From a checkpoint of a small mixture-of-experts model trained on Wikipedia.
Size: width 384, vocabulary 27523.
Experts: 48 SwiGLU neurons an expert, 8 picks a token, a softmax router, a shared expert of 64 neurons.
Training: a variant of Adam for the experts, 3483 steps.
Below are experts of layer 3 (counted from 0) of a mixture-of-experts language model. Rows are named router (the router's row for the expert), down (a neuron's output weights, with its number) and show model dimensions 192-255. Each number is 128 + 24 x the weight over its row's rms, rounded and kept within 0 to 255. Numbers have three digits each.
Before each expert's rows: "comes before" lists some tokens at least twice as common just after its tokens as in all text. This comes from a sample of Wikipedia text that the model never trained on. Tokens count by the router's weight.

# expert 5
comes before: " and", " of", " in", " for", " were", " to"
router:086090119093103135149141144113144135055098127182096134171113103132141085158149153134102142118109103130096118138114152103100130150092148134120167161089119114128162123149106133137107122113133183
down0:127130079147119154121116151147130109091084105135178132123101148085167129176162113138113140103111106116115138151109134121108188176125098098097156157108123178140160106103172124109144111110161200
down1:149146148157128121124137141104125132141137133132107114151095110123190095115141141144143127109098113104102111176133154159124069176159114116134116098149086130129129150134153122123119084126116128
down2:124141124143156118150141100115151151188154167065132151113154122119140094123147163121133112131203151153110179109107115140133112144106150142115102134133173137159102131136121102170154132154075104
down3:142124132124176184136105179115148137152156160097121113102159126145147112118126163102138130104160137109100156129124115199100176088103108145121119090156153124157171116085120146125172141135102089
down4:140159106116122124117119145143164143127150140122144108152092114103152121083105141128116134131109149119101152169112168120096101116071134148128098145153189153148108140117147130157138143108140137

# expert 12
comes before: " of", " in", " and", " were", " for", " to"
router:075130090127148102138101118112137156089085099117152097140145159093126104124101095148132161100088158148114105116141186104109149148143148129130135161106135124107161142140109109144103141139134123
down0:171169133154147175151134116072135136143116126122120086117135176104143107129126127138116125098202138139092124126167089102106102142132158131154103094143141140128149136139102109138102123151118174
down1:151100090117129150183140155111091123129058122157127173127131109108103144123106136054117103160139124159160145139105128137147165091103129114111144149113126119144083102067138104113141160109127071
down2:192130122127171112072129124103106122150122138123140135155142138134166161089149126157106149150137147114117121127091104128143137139153125099125135150185194125095166118146133123136210143129149114
down3:124120161109097119113130157141121115111125137116133124141129103118175142133142167167113124160085105135113109118129154095110117131139164145100129129163098147122129135115153120030101146123116170
down4:113136147129142137117088126130126129124152118102135099141103104110127118068144176173084161134104112124107118160135108117142114116124119103132085183135141118131136139132152153162120110150149107

# expert 33
comes before: " the", " by", " to", " a", " in", " his"
router:066106083120122112105158175155094110125118150147128128129118137133144108080125141109084099137109131112167107113128144147156101126135103103115124108085112155163135115099106140161106132152142132
down0:124151122134145144140084158119092133162093132178101127088117099121116134117110097082120072171142104115139102080131109155137153180163168135108138089099097127150132120095111097115131121089141139
down1:124122120136134138102124148134152135142141137156099130124117166145135133115128107090155062123117130079124113150112104144075139116115122139097095124101111181096106108158126106128077108137100152
down2:121127120112124158137118110117089105140104162173141135138135110085140111100124109096116094133109109148139086137117093117090100102112158170111106166149098148142131100085137142160146127115137095
down3:152178136118111120152122089163132121140142121101130121115136126110134096137165158120174119133111087129134143095123112126154167121129149112133126114127104123164140158107144141126140155129116112
down4:145098145126092118127114140149124143107159123157096122124098152147075130141114089109145162131141124069121092154152111135126106102138115115083110121134116125147135150115148139129109148188157142

# expert 34
comes before: " |", " and", " in", " with", " by", " which"
router:138091114143138185103117144173096169117147133130106194089100132151117144147117157111144132102110110146155107100122159100110101129113174121102122107099102080138139135124109117141132130130110168
down0:138098115096125104114146128101117091133105154092137112149099150112168140101123154133117140135127090171140166083106148115178122131122074119160147176144085178159151142124156130143148139102104096
down1:148131121120091079108149116138116152148111080148137118134113112155103129084143122118120128123106115138092122079153140118118130127148135145147098142097170162181140152147082153117104157160125144
down2:129136130085166162113050153111110121119134105140111143169177166127117103148126094112138103112151117146123110094169113192128098125081088135091139162131162096176137144092126135141127102131130121
down3:151117069050126108133102124161151109127130171139135143152124136146125115115164164132167120108152126135122153108160089125083109119145140100121142125086166152128093141147121128113159102153199148
down4:114108122148125108155167114107146116168101091132103100189102112100101137105146134069109124066164140136108138143110113142163137120134134113115137163139142114094134142108128108125107130166131147

# expert 61
comes before: " of", " was", " and", " in", " is", "."
router:082083148127125156113123115127131111116100104114166142101155115121090098112148138127142096131107120125105152095170127132117103180132144118148130124188151097116140126107125132100140102103089155
down0:162155086118117127121149096138151143160086142120088122106118103133152128109150161097088160124158102130155104103120119123138142134125123109137143141076120139177123090102087159086146183122162079
down1:129112155113143142118126197108148147159093123135160136132121112204138117125096098134131144132126137097109138130164112121145152149149104118120082124126133151164133131113170118154104169146159110
down2:141107156126155174084151147107121149103130108159137135128139099155140128082127131141158118145100161152126098147132114103158109138159148130136168107153150135141100104104127124108149163124099127
down3:145140152105100145142120160094152146129136154133122124146075124089128168136106094150148115111062164123108151119134148150133140108113119122118164118133156104081135122172163114109147147179113137
down4:150118140157128107119135192153133117132126149162170123139107121127134132109128084117136129128126137138097126177118107114108124089102143107104127138092142140122066124176155146116152159147115114

# expert 15
comes before: " of", " |", " are", " is", " were", " that"
router:114130105115127134100119119117091120113121075162115142184140106096096125133103118124155121119123130132140129090122137115127107100108157156113090101111112174119110172131094140098126116175150084
down0:148144169113137142084087065111124152143154143106122115101138132133139151122132151137102110146154106148099108169099145099120105124090158117140127118152133129143130122118134126141175123119127137
down1:146118120131138115130112101068151175091125106148124125128153156126124110119111061122126094136151132107138155116109154107088098160157150105133094121074092129131096138132085114103140145095152126
down2:110106114106181142148148104138129143159114110141090115130132131107151111099120132136140082121135101135148124153137105099104135135097162107130131184090148112145082130110118114171133123122081094
down3:086140151127164124154157127110082142169119150166088155171192105100140124081129102102145092152108097139164107117121131090155135117108163144134136117113107107137147168142121117118171113157112186
down4:171196154183156154153159091103122132145146212150105155149072126099124116124134139127115108117171136149131144103076136143181143155085164130107125093118122124122107126153125124125140142123118093

# expert 22
comes before: "\n", " ", " 0", " 1", " —", " 3"
router:108081136114091129130131133158128076116126097136139124144138116123165148180110128086118115178119134130125090138128126098117157097143116108083156135117119125119133076099130110161081136123135136
down0:182121122143096138121125173156066093128124147142141157121136137161114125112146096124115112107092141155111136136167072057113111140114089138093122142169138152104160102136132146165123110118109191
down1:111107119113120075099104128113106085115064075158133086137116121113132135117146129085124107162117111106058084150146090082093087135106100121130121147115120136132122111133137127163121081091115153
down2:140144160140169108122106157111132111137124192119195133114101120119072131092116139106132138143102154119132097137187110122139201141110132127122109126155115112213121120154130121144129157152141142
down3:160120093115138140151143126080129118119132130147149129111098173127148129128110137109132124101124160140113123131099131116125158123167115123120105149122115134109143064133068126138137169174139141
down4:144124122121128130113144066181129147108123117159140177167137171122120094132124104130138099087081119109112116146105111109156115120142083108099110114129184176110129131143072106150150141172125137

# expert 63
comes before: " |", " of", "s.", "s,", ".", ","
router:121136126146129120092107121128105144117172101124109154114156085090109135107117145110144132112170129107071113124129114150107089162114181107137114117116135123131160122124090096136131125110139139
down0:137148151156139145132184152144121154158143132116111154134126146133133130136142134124119110159112135129139086131130140154136135126151135117079125142148093120129166114118124148159152134135130111
down1:174132149160154158155117084122125119134101147107130137130138118170116109137097128130149161129098110119128120100096132158125103119123130171107118118167109155100132196142160113142139128165146173
down2:107118126143162188108082124140106140075120125138126096140192119124189106130096116113116129152129119144116099111117137100134139147123136135118131134135128108148150116105140131103133098153138096
down3:120092145122130144130166113128110088124135173147107092137118153147087178137102165123113130142095153119146097128082124135134103112132131182153130119161130160150136094130176107137129109133116133
down4:166123114129142139091112039140131165137136124114122128133150130156136152110079116180165128201136133157103145104138114186145076141100129104122147121129162154123097161103089155154129154115124125

# expert 26
comes before: "\n", " The", " He", " In", " It", " This"
router:134115139123120150092118131161086156132114152170126141101108126173147153142125122097161118154161125167097143134108142139139133116135105126128147178140102110088114102119092120123125085103100119
down0:138114139136138148111131108144152103127149130131131094133121114096121136131108126132124117140148095169170094111148125153154138139162160092146142118142119149152123120157148136126119192108144122
down1:145134089119115109130130147099092135152107089160102166100118131153148157144128158118158096132162123191160137130104114174127115076133160156116124129143139129104149116146133133133121111113084129
down2:092117149113154126152177100088156116128102087122136158159152116165136109099102158128132170079146120151111112146171110138123156173108137102105139111109111080147151099151115106147077131114168145
down3:136147149136176135140139173148123064135136147081072116100084105101105172163156115118123151128125095129164084163115132131137119106133185136138149142147125142106110139145158156136115073125138090
down4:148123097149098131149125116144082149110120106169141119167156106165131099133113115112126147132127149129078147101168106125111105127136090128107095106107132139138130087121126094126139134141123156

# expert 36
comes before: "-", "\n", "|", "The", "In", "="
router:181087141099083134158155083076084144121142108096143112100101145176107135134144078127132108115153119120165137096130138132134068099072133180127071122142129151087130098114122176132113125104112128
down0:140134145129136125170129050083126117112144116114127147113102113149111145135177110122143115150108113122136114100141128115158154135117107166140169127135116132098119116077140143112099149152126116
down1:192139132112184134135108140130126100143145136144184140155105120153140110156145171126083089115152095138108106111104093158135102142143108109151080096146139157122141123118112158093114120144141139
down2:166130109126140111152126100107141125131135116141107119179108129155091139108155113134153134148138143100142130134127138160148144137110109122115133147103160155081097158115140179148065101155117106
down3:137108133127127136138102098128117157170171125131162118145116085127100139113149093122136141131121153143124114104123127155143129153176112106171121141124140139121103134135154131171120137145147118
down4:123114092110159116143121189125117108112155130105157082139108113107116151126120111095190123119136125117157127138090120111104134138165142099125118152095138143116110166139128164154090129142143120

# expert 42
comes before: " the", " a", " to", "|", " his", " by"
router:088107109097141178128106126136119134142164168134106134136109154114092126112126152137103134151134130126151125090148108093130106120095132093149104123115111129128135100161115115141113098147111139
down0:152181083149123096124140120149120117100144132100080109160129113118159084185102136145143152109139144108110117136145162139131138137119122092129097120151124112135144096161115093118107135148135112
down1:102126152160117153123143166105144134094147148120095126121142137095119132149125132134142107128171127145108101110162114137139070172139145098144122159128126162132119102129119136129111099158111121
down2:151176155131111123117097119144103138150120117141107109158124125113075132131140109146117147118186105135134151127096131127131171135173133195127120147120146152126135077133113157172116124136161137
down3:105149104141155131140180082162093148122159160154172147124106115144118121123132122138142106167114173137150120121106095138144116091109132136125113142128193130146128120097085132120108068168141114
down4:089170103117094144136114120186138169147108161136141124132129130132091081131136151152180109141092124070112165167120108175106120118151141114110103128156092116140120186118152060140105115144118124

# expert 23
comes before: " ", "\n", " be", " a", " also", " not"
router:129095141171118117160156134117128122129154101125091156121125123152151172111137122130076118156146181119124123149153112134111159123135157164119145167161108106089085127122122132125109131134099131
down0:136129121136133123126141130173109089081122092093173152065114204116124067118155122151142151157118141117117149147085145146144120167123058110068145105095141086095100204111118114124155106172117143
down1:076158161123092115133121156136127119143107138127135085129158123123136139124111161121119112094088107130115121168166103127136133147088107123134153127140123111143144115149106150113123099100126115
down2:114126112122152151130118148130119130100107133086152126135129149132106168115147103138133125092129140123133104111137157131109173132140150089127143128108056134113163092116135122126149129178091130
down3:126136132107151096186122174131158091132166109136167122125132135123092094151132129149133076098123137120155128144126133167122120153116160133118127091110111114126110148111111111156142135164119139
down4:087115158139101149149132106128140116115121143145115129110132112127084104140123098128154113104102057099156103171120151136116159180162157151101133103123109168121134112103157133106128165107112124

# expert 45
comes before: " the", " a", " he", " his", " it", " this"
router:136124094098125102139126161132121108150184199147119161090100164146121132102118131156119166133116126132147152147148091141167112127117119136143094128149133100143116117148128141143114130127117134
down0:128107087146111129070141140096158125129125151180127133122159159129149163102130129103123127111151132134153133103178077115116107116147098110125119123106128098103125130065137135135089156104132143
down1:105162131115121115148113173100106121124149177118138133140114176113133135112136098154131109160097152139115152154112141162115097110093171157176131137136102121220092150097088137173107096145098097
down2:146142166143128132132147079145148127138135124140087114123128134110135149122105100125117129121144102123148110126116130153097150133130155095092128102078134128123116151184154110113138152111103150
down3:188072113129155117137173091107109099125120093090103125108117190119114126129157139122109155125124153133172128129129094088121097094130148106123184126118106130089128135112144168157155140140069138
down4:177155124139140124136130122116130117139102098163135159111136144113186106172152141134148112122120122149110174133139141113114118152106134114161105099145115141076120082148079127176173103134154140

# expert 44
comes before: "|", "-", "\n", "The", "==", "In"
router:087080123102108154150128132113139111121175107128109133105101098163151143111129164114098118155143128143164119111154101107103108113127099123144131142086066135102110094115110105149104119108118123
down0:119124130142130124125167121164110157159117136108106134161146135155145106117147137100144132138122159136120117112100096124128154103144161109139152138143179081104143107115094143130118150146119157
down1:130123153116115136120098083118133158129086128113146084117153124095134126106130126140140143114171131136125157144151155096140169171124146143140114141140124155153137129135115109107133144123095120
down2:154096143135109140145129154135137138144163112109160142142124111108141123144151119117144147118096153122131125106121140135108102149106145123135125103146134149098123140117150145074148153137131109
down3:138126161140091160146093111146182111106097144137124120114115130128101112174120149149147107100127123093169151133117153135119122129136162074098144113099146141085113148129146153045099127133128100
down4:168162108133127123167155125125122117151112159112073159102104110129147167148167102120181120155108142102120156129132112104150135118122148130142134165133099111172147102098117100156109126135162153